config.toml
num_hidden_layers = 11
hidden_size = 160
n_experts = 32
experts_per_token = 2
d_expert = 160
d_shared_expert = 0
hidden_act = "gelu"
moe_layers = [0, 2, 4, 6, 8, 10]
router_score = "sigmoid"
normalize_top_k = true
routed_scale = 1.0
balance_loss = 0.0122
balance_bias = false
router_cosine_scale = 20.0
init_std_router = 0.0146
lr_router = 0.00133
num_attention_heads = 8
num_key_value_heads = 8
head_dim = 32
vocab_size = 2048
norm = "layernorm"
norm_place = "pre"
norm_eps = 1e-05
positions = "alibi"
qk_norm = false
attn_scale = 0.177
tie_word_embeddings = true
parallel_block = false
init = "normal"
init_std_qkv = 0.028
init_std_o = 0.00596
init_std_up = 0.028
init_std_down = 0.00596
optimizer = "muon_variant"
learning_rate = 0.00727
lr_mult_up = 1.22
beta1 = 0.95
lr_head = 0.00734
max_grad_norm = 0.5
warmup_steps = 200
schedule = "wsd"
decay_fraction = 0.391
decay_shape = "linear"
final_lr_fraction = 0.0
batch_tokens = [65536, 131072, 196608]
max_seq_len = 768
doc_mask = true
train_tokens = 419400000
max_steps = 3576
dataset = "wikipedia_en"
Below are experts of layer 2 (counted from 0) of a mixture-of-experts language model. Rows are named router (the router's row for the expert), down (a neuron's output weights, with its number) and show model dimensions 0-159. Each number is 500 + 50 x the weight over its row's rms, rounded and kept within 0 to 999. Numbers have three digits each.
After each expert's rows: "comes before" lists some tokens at least twice as common just after its tokens as in all text. This comes from a sample of Wikipedia text that the model never trained on. Tokens count by the router's weight.

# expert 0
router:474517388539622436540577494466490543514490439544442490449500435440423549557436485470575499513430466569429523410454568544444484431547442442493476456504449506526588466442581512496458464553500490430499447490514495481493494483519541452453509520556581467476530486549489568521559544554505452467423561466487497473567572545451500532502502497533489580485514493500455601493560525477509498501444518536464498518460422489502535599395514496446614471479600441466418406596653436503568445513539546
down0:519465416464496453462442577520535600518481540499497550572473450489533476584426551494509503500458419510483574503527501512547506465503569552442529495490510446507418526478477459594364498577451473513477538518393601535448550503526481502466526542544555623586501544541540510512457544460496483463423496398433497482486455498468483508509532582449470529455482457473461498611582419507453470422509497477447497433389512479528538463581526576693464510520563469523476529397465484531508491455550492
down1:551593485487550428540548545568526494502459599559499515433458560535497499545501400544508568515494520485498478474523548549565420533457499533504538470459408529418488431569410540446534396457530480488515420444454466607529543528539432461546556441471511409564441476461523472392581511518544506589491479653545434558503510490527497513599472513544578427486515449489474475422550459510525418509534485434522434533569446517465515491431484521523436543465522471551509421539474489486475504517363561
down2:562462500494525453590483525518577531499505462532515524452464529482463446589524613468465553495453512456503506404526543548574562443601574490420506457401457454522566536523505526525478519509537467504596384460470495480447678511491498576491530611442529547512553526543470382486408536557434458431485455442410443531441511453482528536503489537484445551490461509578594533445511507573461484521539522446474543499532494488507464529447384517406484516497518459552578560464452470440463485451472479
down3:544504588522407483488465419549554433510620446425499422497462514470486471496459513442489509475497525467547502493456402469513501583526507424518446466524442463418439471553561511501451487559577512480513501561504524541459464536483447502560558570539413476479579541427495555560523586436414429501537513463516564443412476504518542464513467491516409457474588546520469572498560510514570476625520483503478515529604513380522384543470600491519485612480587456464486570545469474417501553523473505
down4:484416471438565525516479471466484488543549503493534542572492518556483434540458494499533465475508466383376483487491480477471540484458517409434566482531560540602561472532566591506440581464543491529620527490444480419554549608571515489475498518482486570453521513427433454567513432449527495552466466478453532468493452432441504414594560429482593487501432505526477535538473524510432527370570525493448588523491558546499453475476571493520405471388551536474553471421565500523536529578539499
comes before: " by", " and", " the", " in", " to", " 19"

# expert 27
router:482480438528604377489481499439472485543430528632511464490522485493389470492479526474476429542555544449465521448572531444423497555542528469509595425508476527373580445541552531536482488537435520592465527543486593468484496468482662461507423397556485433460506455470439477482486567488505461565512524467460498506477533496516443503484574507529537578469538464426511452391473534504533488415530512588488523496434437544487540488475554549557566566497562589529488461548492526508608471442516482
down1:513525535436490514550457490420490524458534474406514593446445548566488548572537494457487527493484450516532452513454496391508435510430526547520531558432439474513527555413470403525496539521545481514568525595492522417609519581534406478573427522543502632486527517511525472480568525502527423536503477540475418496409529498561512523416466515453454545464562577465566402553419519460458515460518389486546546440577442489567548507535464515428411491587495532415476484516586512447463548544514490
down2:440437454568568588476533566444503407457509481509529511525498516587541450523429497569534422531498530348473556507460545531551297626490559524439496500486483486519578487484525463522553498560415499514498563519456590511539473524513558527562444580554390490555438486460514556483529479517438436540466528437498581467558504532507461470399529569487542503453474462503547525537472478550502411461518451489504490522477449462433544446485485578584439485566500576467483478546511446442495472535474429
down3:580473466372567481465535611472526523434465483537522479526508571481418482455589422523539493433510461506477545523591548479522502498489503430474559515527485532521583534554486516531475538488485393469453590503399433476528512532488540558530458520583482434579557478425514420537445522452537506536531550481474447563539590478554495534500472478518583446597518432419476447582504500518459435543505518529475407402538516504545423421499444474545456491460496467527505502540347455536569583422572473
down4:462458508541439519527471522478476536432622515549502440446421583445516452601475438445467600620455518539482422464473583435472442524572514514481560541470419538487539490418450415520572582509446485493485541456466514417492443530628442531575465495538493517479531466598497486479497474550435548543573578498501581539520459445434486526534521542537557568496553535506551499440503473514452502525539448459567475382523494487491384486446507419508566566391506522450485569472507445493477494565487527
down5:448546429403429539569504525469489442446443503593488485359482496460541606595519502491554445535497542441447505546413450455524441445511525535445422576535540528538528443538480498487450502502454560517475563561496609482480498451547447463552517508482464532542412413551511567445440551532509425483510559496442480507481547529483570416437475483495508472440613528589539490479382461465578468573602464423471477494459540548532467570518521508436529553572415528535559553524498548466565503520483464
comes before: " the", " 19", "f", " a", " P", " C"

# expert 16
router:521501459524535489453515494486563383476512498557375423513574473444475426599505528503576482454460525487543513387479456543403520477478445562591555492572486517492475456498557586497430517475438518516582527467532517434476554523458511486445525445558535541452473459530504588447594471544486541503466491457447590367488481499514453553482470590413482508348575435496532575521475511431495477562478522539494529533522489616487459534561421528486472553515550481519427509533581517529587466464518431
down15:507526535532551550551497471444560493512482550558510475467560498548573516547512552439540563494427434391544505539521588503509456438417548536513497537485465491481464503557493405459549470368399462523451519407468454518472465519409525450579398581530438554493459520532573428511475413455488436506495498546491539459534535367516407521463493565509456511531547572584510524493470479508502512442511547580475519486430469456539519531468444557453510451599518583497465404468597493506484555640520512
down16:571484502507491533500484479586561454508429562500469511442533485480477460466434485517516493515486484476595503455510492576405428514466594519533493524546494483423390446447526447519520448487497549527486386525475523502577522525484567445462607559510486552482444512567502449523487466532526542486425503389477510543624398520561469491441607452447621458526587474413419489516556467576487517535443496550442547542458534497583407474555507363549517545489562546490422519572496420509531482493542491
down17:478512455509436518474558437570497440461537545512533530473482496614560507573466485520571422504539490550428552606477444471430520477431498554381503474509494485481554474470635541518463556522461513453513525632518556541556376556519482493540511525516485454536405538496513491523525470564469563373500470453470530541460466418584539527516520524491505453444514428431518435519504506518440531475367451462539438537551542492415605520543493494513602502502543461465482455550554367482563474500485463
down18:569512448496495590484518473434460455529578451477538521558470461541473456487492464573405509520492500599608545526493585581504549466474499452515483477591510491509440486416442379528514531515590487532495502475551470546476545503449573464480552494456494472512488451391501500397462535388524523494442455439429489468560529544499540515459569561530430518539447514441524452550543439467522576513482472464599468629447491513529491435483530360465539527592487563554572461449540463533520488563462385
down19:549538513451452452549487487487399481536545569471546483427592508506543523565616363555517493509543531435495503461380498526458449514577461525397490521521494519548512496504484489482536573566503555490535476503393506490544435481426509502482458524542542518620486580535482542505488547569459370508489517558532504512487536563499462502513545604489545416410336456504547441493456428433556457449527550598515489381470473453444542542516508492545487476498485507523517428501442469525511429490579536
comes before: " the", "ly", " in", ",", " to", "ic"

# expert 5
router:428561432484537539488499444474515433598469514476526437435505461440433477389478502506459476473597533474504449463483440468492458541526504556583474505488578478446480469519564485491545437541505484477538443536514587471442527377520511393484504484513526549478401437479491519536501483545525608509464555503458624468569458544508468580534484567542605623490490518538473493551471540495525496489393507508408523583509470594555518511488508489492483461534523500516532417495638460473529486334438466
down30:503424378456446486494511491651512468495488604492503500578526499418517413470547511516463485512461391473516461473541491565515464449534474514451539439436470559375427438500595521476509523565540502463530458599421351580494555523467455555581596420538526475481506499573522536407516429479577535543475487569473531482492520388521507474541562507530546491510485502485561496451585536524446541492481492580482532460485393529494567456477518534464495478550505420566518538494558460491457503502579519
down31:395567553523562561524566393464471542545545389483465436520504527479499499492536533451533579485535486549523460515522490462476452558526435586493460516538522452542539487469587521559551431410480434505538588447482536537538581537470537489422592390573461566483599494535444490476488374456513408541459570550514386536500475478512518455476496462515563515506386582470458481522556480497565524478473458516519487423513595474506464408399511539468427488498520445464585529590514550485467497512471462
down32:492517560508578482585564568455523533512534503497530480594483550452486448368571513519476463410518479414484541539521594569463526517492576562415516499471606541496525476597420569471433501485425484522519497437481477533429442419509419559468461448540481511518419466479513534533502568455399497513492547536556532450540523593529528525552459502525518473518522540495552410465540538543451495486503339514620500537565449411490427491438541548469476430453461504486580420501511459461544437521470442
down33:453458522548496516617497417580523548515543470448503477568424529444618457536433532538465452501535469452503572525526532574495424569541518485489464512537509441435504453539453468497376570468481487473535543339528502463455543470531470484541529489538431619531614550526520466453451482553560421509526583513520437464452559568448455479540491504479600416539500520480466451456530466543528494511592532462568420414535498527427471515490511465445487497519567555460437479469442538502419600557456451
down34:450472450457439560519539510529540473512441612512447481513468524476505527550439462492547518500466603411502458502484478557489430476486461536586522567526396464575487462476543533431484469553446443471503468508566604501548509548590471498510471583494532499579472527491523403507506527578446533532555429459448458497486531362510530516506483578501553527473555495485557428442517555600490483596479471551621495443436484471617520547437476556326520473516466448418437449483449510493539555522491472
comes before: "\n", " The", " He", " the", " In", " It"

# expert 28
router:522431475482445474605521449492554379571513493529419497471480464524502472507534626408560465531522496547477448426438506547494491513443596485533498469443558519522428550474480462472583490540453589538553457446555468533539506491498485357436420467594554452415511491527410537567583554459589521494411508479495487428439567498576427461467579517499547514488496514490527509511514545595428504481523451504449560570475460411470542438496550558529465501499569542513492409506542526584550509526439439
down2:462458530473479453545423500567430471411460591475491534577511499487536445426534541540548566516398449538594407395515465449618470529559487534420512539488417515567489438526466447510526582472529541441552440512433408473449576490468493524548434510534379533531504492527498524522489403605479517500520552539535480493506497526461492512519491573488453559534544368457548471494429548463494490534449546465446604582478520490465516564545512526583565596516521413449494569474472441483455474530496557
down3:531501456412474583605415437360557522475514521479599433490496493443525466441479508497571397590509508473514459497549387610525425465449492451530494561474500486530532483610513503527559487405458524457547504464535606522514400504512516481499587519425555510520490452543460511511500530511473531496482447533517456536462517487425483545548470429460536389550500521501419528487538596513573588427534426578537488561423557546503499506544552435462611504516459445482436455494468462539518529463516550
down4:629550513544466458546417441433475468465488511442394496429483535443545515481457460500496533513517558480477545548499536453446571547448518455477523510563492390517387428465504407502509495568515558408518494509554553575513472460530537539528464435490556454566569497481480444461563436456484473489520506432488508470547551486471476480506468520545371589497471483537515560580585469490484556628495483466508589378540498492462503515536397534535494563546454499450561568600477508445505512468641465
down5:530531538542504488400461505546588521441481554573523636440497561483551470569394504618590416531487622470508458511510521460557503506477528453515513467563531518495395444457453548475504546513457415470509536428495492427494532605503485483558456514443547619442406445522471484483443471557536442537478463428554548495497582401518426567425486468519562456540394551542469485453429478484531529524501498451620469544504514431543473531502507596542536504449555493497467493470460491509493440465520472
down6:486439480409427594463482580514558651501593471562463437473520493553492575411465390466492526508509537497482503447524512464527533479513595530558479397529462547604488510475479435467455460475462462541573542505602473459559468466441451464468555393465489528482547529441519497417401479519477565494509509478531487552511560559562551461432476500528438459599491533475393513583487543519500519463394554413497487533557499612532490443498524436469534469498457565550510506546576499451436474522514547
comes before: " |", ".", ",", ";", ":", "–"

# expert 31
router:500520554533549471532444485478489501638564435512478487490538466554500526479484538427515560510444518502496469468384507491445431506420420471514545506484523519507530458510525464483475483554528550574525436579581503545425474435406546420482482462536522432490462455559464494453582559546492556489447569455494476478535491514445524542531417433423471477449528516455559598520512601494535480556458593517419552543499414560503471576483596460525502487597625475431536498584467456532468405432417401
down3:522474520496451511519509551470429527593536479445518473538513543525377490409536468529540493461529544416521459493495526476470549510575473406438533488495551466438507538442487605506447501452525501490510512410533480484520400560544485504515501503469489431534400574541604526501528503552493479465527486463529497523582461435476597466571521466531511505424493476452613509484502555374565454522576553535478529530537496429486462530463568397521401673486458531475500509457479447565517567583363499
down4:529553446514470553557551504548539517477405451514517589457536438582468558441632550543468474490533531595558569509510438437545419572555516438468480600422462472555457486456525558525529512502485486506449468528597431446415469575513435540555454486485448465530576495507489488445454484566529539539442458546349506486551473401526479559569446472402412457528440475509536505494576523529508530567505480454543513539466542551475443473357512439485529493569473549478492423519448509468508496569453487
down5:493472574467483469473449570496503486573535508568551475521424476507400506431504451540465481552574462557384525549499538447525581403526503469531534370552421494422543453510524454508461545421596493491527493469509464459492516630439561567536545500519430505534462457447530532482507525420428556558472441387463532445512499416576571519560425528465449484537508482520533594612423518525499563558486412520466475528527482512485569516534488563565505479552395478474555532500488420492487506528589450
down6:496505479487512537552456446494480456476531597500517620501363536488471483419519514386544496562515432460504579570443514569519489550523513615516403480439506560574598538451509491524500504476412517557448524399556468520517550564529552517452429565574532436562520446494566611500512512553549502548594534522479517443475519553409540492517465443526525459520567436513486385456443531486450575416517459448505500517521446476436436514502503484488517524430499511467491357417480472522516486430525532
down7:455487487505439573528473478537453545480402411553485490519523542399506463591465506516429490441532553459400415523601547536567580541465412356438541510505567504510542547493606540560513539535472517573489508492497537482613433513564464507455518473407534421458541600475454489571438574494494461474418476470516571507419457489433507408552543563576471486485489487511526444470504509483562518480486523534593463505504489492503540547505491516509529524548466429515369525519474561437517482554522387
comes before: " ", " a", " the", " was", " re", " he"

# expert 11
router:410588515535466460414442470469523508569517528575484512518460397534497476467511442510458497531460456536462375478439492535443485519430511471517558504508533578526577586463551580597475432527488610493529461625651572499492443432506560426476400487493483448464473489561485543483488567554508525500463544455416540439453605506491473522519501540511546490531489506497456443577551511502564484466492496438502573530414506480499480543495482430462535446484457566625465517610519398545476476460491508
down29:480494516457486501442507559486570543524467474490599505520488517556539492552531519532443518513554496501472494473514614447575473482630493591446493440479508410441519529453444513507480458485481443484527387522477456496460533434441585557604451499456426519452488562437480483480567341424531555491539497456523528585494470491536525500497498528466445622509516426588527485507550442489490476536506576545496467493530417571505510454619422521422548541405539465537560447532366467540458501493580465
down30:469444425388450581514472518466506377435511401540467474489551417543433582507505476500376549471569476520440541414490461463483473527549399487438503459542513504519587486456424543598472567501496496519470543494478531526440549416504467554546530537431502428516569502550460515481446470535484464437537574487495491585453448608476525518457626505604486535476473578495514416519613476540430514501533466532548532591481506462543503500439556515460510489521539596473503530600521431501485496520488571
down31:470484507492573473440508434498491446556422527441457483544450446509470513496532503434551441488591514434550504612516544471541474543434505549424512508411472531596417479511485458440507519559510490448567540543451476532503457508419471479467481508491560561511484498478520526424624382476464579511454516551506493570462508467464513499511530518512511512548544593609466517657401507521499497492552410413562513429501480488579555514450478515536584515534576530573378527408542510420443489433446528
down32:500552539466455428511526554436438491526513436457517474537487473588580480521497429474518437526517380518452570537432497491507574425571508559506412504507430482487520530494515490514519452489519494455558461567449437473501427452512555526527519617400512526501463494576413493508532493529474489582469371480401490574543576570492536602561531491511520474455587422530531404534471458510496521450495499502449474483515465376424542453463470476560508450533460568476490577533544605489544575571456621
down33:449474521526476404490468493513498413594492480479608505584522454462502503481461503475540509585515496477555511425494580483569525506489495521494580516530538478516485495639509544462542418427519545539448523513490605508454534522606538488417508554462509432493474538549587467507436413445439449527552510423383472576504430449436528541546436486400521495584538484486593517467486462524525450575485514423597481414520551543506480438452367425541476448577506558523465463496489531512484467469581544
comes before: ",", ".", " of", " and", " in", "ion"

# expert 8
router:453521497485553532518561459502487517480465508540438422489484450474511441483472536423572494484508500475519574431388590469375478523474589511590495527518584468538493452416489555548585384541468588469521458541544491409450491425556556493486427467520600548483512505494452530511454440571541553470508483353446455438489534551514499461505530477450613525488521486538530516493439482472559539444503563478445528485423447615561562613494478465540462539588481443534520455597545538466461532477466479
down29:521481520507449533491541556453541474480419470477542571501547408548547516443494477432432461522443590455485519466575447452574580470535437478518560513481579563513514421552547446549590477511498569539446472513455491460537500452484423513511472452527561425609602484478375519520441467493593477399619494461555517514532515538424492526511509545455504519528457511542568486454447445456460485391530511461514515594545501475520449609481460558475489519502374521535496494577473494541582495389493414
down30:472459494482465419539622517527571479499422559464542471578484438579490486440496434520447451404586559498611555505539589490530493586546458551435509518499596499524427535537444595448551514504511452520536531434491508590519506562511427458475493467480507565425581487475524459549543427530539454479487578480483606565497462420392565535565429492503572550442563435487475530545474498482563429481455477478501465349491531453461431436480529464522532515441533510508525551466450466546512474437452510
down31:492528498484436532465527522525520467500479522459476547512602562518502437493522529469502483480538550513460478471592489533502563465498594455569479504537534559469503595546532548507454421553473547480487570522496510506425416474589467571447568566429512490480555599484458546584488503467434505475485388549523456459469541495468512562361539512430450469495608520547599526530484515529525421518412478499369544434510443411515545511598455562482583451496508504445424482539476402425480451367495509
down32:574439471513537530559477476558461521463512633464517596392497488502535484434532439549458451496459589539559521456504412498569535421589500488545496489487566519452486531460507492472427498495473487457490424397612551476519526447454439443615494605493451500467538413491479488518522511505555579502449435570547611504564508530452528489477491534565418492520499390571483515479495555467545521507487441399505498494489416546564508454418424564448515506562503526554458523486380477482504579568457488
down33:492497536525525500486474504525598440556565474467556535412521579574481470528492504506467462495471446461504552513509455474564497436444437490451535478468431586510517504536425601506498541446565458495547488439457493607494516408473496452631448405520390454523538425490465482460445404490525549489549558519551401491502527533501516514456520453466562556505589541479493474500547505521395537521635538463402583458487487536551560447522468535530367471466440543577582555456544519441547523454444544
comes before: "s", " of", "ed", ",", " in", "ing"

# expert 29
router:469523454524515453518539488376422523492472466458477448544504494395493467482474520452475441492398417586497454463483500540498527597474541441586433506487460596509555482503452463512527490578511525477475511493608473530444487464536511463459386557568524501585513482524456639438521443486587468517519587560459590425425552518570499522560507603483619530401447540444504508536503481454548535573512533507473524483605427482560476466530500518576489586460470466444505392468445530523486481467496489
down3:523533455504607506508504536461515443541525532585496527477481465535512445524574423466518482491535477488529504457548348502549427383571541520430560479520512446500445503448577478400534447447540440469457516528509500424569458508526542499487535549478439459557603507574570465482483454465547494541510587569554472449497472451622550460543532492574523382526505467564542439585498494480489560509551453506478435347525446476620449380514458472485504509490459476542476556449468562521509544461449489
down4:460484420490475546582449476515575491444541540523537452502415470455500607509466524435550505503473499481523475588491497523469419536430592485463461495497567491475543510531479471575393534484577538539528501456515573397599528578506518536485468490479458525457438498441493501605452542546580455539447448474469501434563453483479491469437429450525440474489544535588483479520634615462453471508452544542527407523531565469452624442455453473474469479567532556528567428531394527413502514469544566
down5:561477590515535584560403472395496533453458552466429402430541465507473559405479583446516505486571429400479499449436467562466523530448480479411498442506519526540469588510526522480458502480508509518483530565498578602480571401505385528548498465416544454616450423467420523500480514591425548547478499429492461659469497544447574509552526561589411486476507506466521521521494512520564532514549533482460528535463534480514537488397515500480476466506459494513580583477518491499489483522474521
down6:504485481661551519504518573533501490394535482569471548473545491358524453512433461470540559509519470453619545431536421439506521428522480569552468511493513529523510515590544559494476438478607564487470478429530486443456442460467546490513517466532592439481470516449539555516527497497449515493562479455521562470482551530491525613466574521530470584432552457421545488464514538577516487436521467444574448499448511501504563481428456549435562450387515451438467583505419473407513480574434503
down7:497481507529473488427565443485516571350604523509552534556578490503492478529451414514461533470496516606516584506536536452579419480459534454410600430552400443490523428457533533506463526454551557537511472383479488479460449507486471489518461529487588476489546470443467470543452461566430622566434572526541465474503433529516522501411517560589538433526418466513506512570523495546516482488534478408497491494464541511459493541454626449467524501472518492449579487489513418508486632507481563
comes before: "\n", "|", "-", "==", "The", "==="

# expert 17
router:497472421537467499556516473470489423515512526467368400465502463450539508517486563480464543407456458574445496522502503515454502582475492470532519411475514501497604533579571513516514475468499496486512430512508508565419481505358632438498513526577472583472500502451467562517444519486577523446471479478388553484507477476473504505499486461567589590512551636495697504520527526553539500557549557478418541546480532518502469540480535489520537434503452489460518445513543430477462433439533407
down3:493536479529603415478429494500472553453424516487500494518445536484453533540566495509388488527595555497427451562440476494549486450599525556540491468432550541407432457501573557588521498582539479536486499444506546416482478608560467425546518523526421495541557489557490430509525509475532512479516474472476548591515489602531508395488436459563442536454456487569471501558451511556439469504530463473504542511513482497505408386432402441521490511436569475515576552546510410472462482643471533
down4:512545527367539485468524538489491431541499549465518462504547539478490477578592608580488452543536475507445460533430456415547476428415448574499445547533440506578508468492463459401498486560515514595525472533502508534479518573517422470485492441534530502386523629447574531502498411534551464440507544463470538493448536494653440461571443418404560476504560529507496573553508552513511507415479455505446514387482505544539511523504566492544540535536457491521505406440511487418459470486567535
down5:547520484462465518468477563398468467474576458439552517476447499564471505564515496479496517570489421611470537415416408554543414533498493493547519578511500517513539434419540418608533537563452434481499456405471491562432476560517529540570489557560474514453529574515478511462381481546509498484521492433476484441520437553415474515466432428438503505542560558549526500598433534574498472558589505545446441559447472458421546577513549555471467547485602459610518445525499508489496535440456451
down6:504563530517543505499502480522510542544499379582535514530480456484470528561488553512403518550537429475555582493504476471478490519519539485483540405487468545501561539476571490547406584394526512514424543561433485466563526527446504424529531532441457539450498527596495549452436487410516546481512525473489348632475486454539400510492429451443499533408496552520493569661500559526538469484511428536448456530421549517431546444464467409543531534440450506435550429518515499478537532574524519
down7:400462511428463531515531489440414516536490513421540654586481451580572484494485483498457522530503490483527448552565422456470469558506509538505554391526477449499611462490442529565522486602534486541531523483528512517503485511504499513513506517512573500501404554404520544446508476581467474426546458557469506518516462594580511541497567477456507463490426456460451410504562479476504535533441467640486519590513573491503578525442496481457497390447603433434438455424527470577443489455456562
comes before: "\n", " ", " 0", " 1", " 2", " 3"

# expert 13
router:441482486520528466631575397489550434567467421516518507462554482453499423511570547462405523483447504508481532456497475515515574456503539474520513456539585526501493485559523513504528425463425639523498484532580465549475467423505525427463451459510494463427533494515468484449496527521609463493454467517505536449516479546495383423422557526484550581354493525504564628520466563424500463402494477508462582599555492464485500529512523485479600505506591625468479474462549473466490471440513508
down2:512558451446434533544508530558515406571544553446508485606434526516563439484532460376431556539525529469479590412487465590494548504581543419497481510510533461486484575536472495496549570544570525493521528481487498524550531452451429434576548521465539434562511429457467462419437535552460531563567569580511575502521479475504511475486449452347457518570512482500519506473543494443533442471470438484516444504435548577393440451629399504513466514548539484421514581478470482511434456530504502
down3:476482522542486557513531541501443599463496398538518421460480495585518458470589487574538439434535561508512396490482623524560492502564457418560483544490465442518564521473532484501588469452504505462438587461478462542413585536517464510520493517524361529431433490391495535558554460547526539444522437525512510630502512455466538624541525427570543392442464483464506415463477552501520465627501477486532477460486492520481485502452482488533536450497588489524499446529587441500530443470430511
down4:504406497525519520510536487560503575554600404460593566509425461498506410469587480495579473551495460532371500531382439429482511571503490580575432490481459524550460532516466543499543467436519556483453530480362522490473571553510447481509424541457536431477550500488541443466516520440429517511496528475464460571449546432454557475483518536444554561520563495558453496496589512491510459490500547523463433448591505479501441440569455469501485490524560466589477578433571596497422605529441513
down5:485514543483476467413518486455494505501558524516582560463456475449482470476467449494487462473437538553522598543572485601426468540550434467484429609468550568547455473494487448630596451454507537535481517451470518544488434521559540577397516463543437426340503554535481557512504482480569531431529461561471457476527494463542582488425562515489486470410549443567540527466446476544422453465522592578502522485513563573515553489427493430485575454456511430529509465488544510469599452434567522
down6:427366450472440527512464446515517592497437521551461484487491470470544537535523427443431502439599509466528564545449459414510489482410551518514520463491424519538473543538500506491535566499504558463424490533493523585531597573538397565540509509467453502557512488512615573523412583466492464534514575436519557502437583502492556479484503577478423517445526434526420478439568531580505492528495494387497533541515461519488514440493639482482408506439466483493517558621463487528423571464489445
comes before: " |", ",", ".", ")", "–", "%"

# expert 2
router:394507516563515456511481426469546496527450521510401463507550436471522467493454520446453426434446470610452399436483485513500484538477501433543536409425572488512574460471525524468488476505589502543435513590528554440448545412496496443467480428521515490510564497575481467510558501588494588467456521453499553485568505502542384540453504561393487543493573542432551486552481459574544418568565491470529489605453484515450428570487538541571526497610501538490488558446484615455532517436570508
down14:490576546482522479547469425519488435426426536445493501450562444470561468545622490451608540486388423478479495542478510591498505475514472428477571523594479532456485529480512554590455399523455507468526465514488430465482504545513473499498493522521466493429481456404618522469535499591416521551472436493500492545473478571502546516444481538486407494523399590524586444528562455438481435537521576445499434544575513565464581373495423541487503578552500551544480516591553461502465493543539469
down15:552506494497474405519425548545499480503499437549485496550465528518469526551488477569474433445590529448588545597575493409546480520525483489490553567446554573506483467459514449472535540522468484475504401472458504465459540511500518578541439429489483443477503542457586435462570506423508410481460495490635468546542521400429436555536532570435476488441581501573533561545516460475409537610422492460464563520422559474411528493560510493448495518390522532496476510620397534509474522587492477
down16:479498495508423490460585447547487472461457379477566484533480526517508558562525483506464492452514504509493527496645526550548499497514519475471499490598466548514401562505515458492509481507521491512561460452497529485581471601442532436578511412493500445615553517605568556422458506502450616434518448511476460560523528430499546487414478482427562513460468404566465442471470466564441505557605487573505566445478514544557482412418511557441509452503524458453556495514469465478580567476384415
down17:475522407523496563492542514567443461503548514512444493543421545504451484597497563440456469609533467462510446495520522540514511477519543494477505592454501461534520549470422483511523450450560444598563518567619500532468596479546512516447459458613525469529481528384532499528499558419458467506475546523511487493509473415483499444580425443476543519502480428529501590535548514490436413484495455532503576412575356481438430426542439517548441623507584440446508429439543519503543539512536467
down18:549548557489482466491510447605384549516502539574603516551491441464488608504481550557449434460496455430417496493504464406551532505412504484511549557561469496536540574457557530495417492465487450510506513469501607531555493514429574569567420493531475497596450442500466534502533425452410525463495476544550553409383549471556474505509491411591531530496502494609483507469558506565519476441547460488481423484540447543510507533534411557488453494567542500520380513469455540520485435436407491
comes before: " |", " the", " to", " and", " (", " is"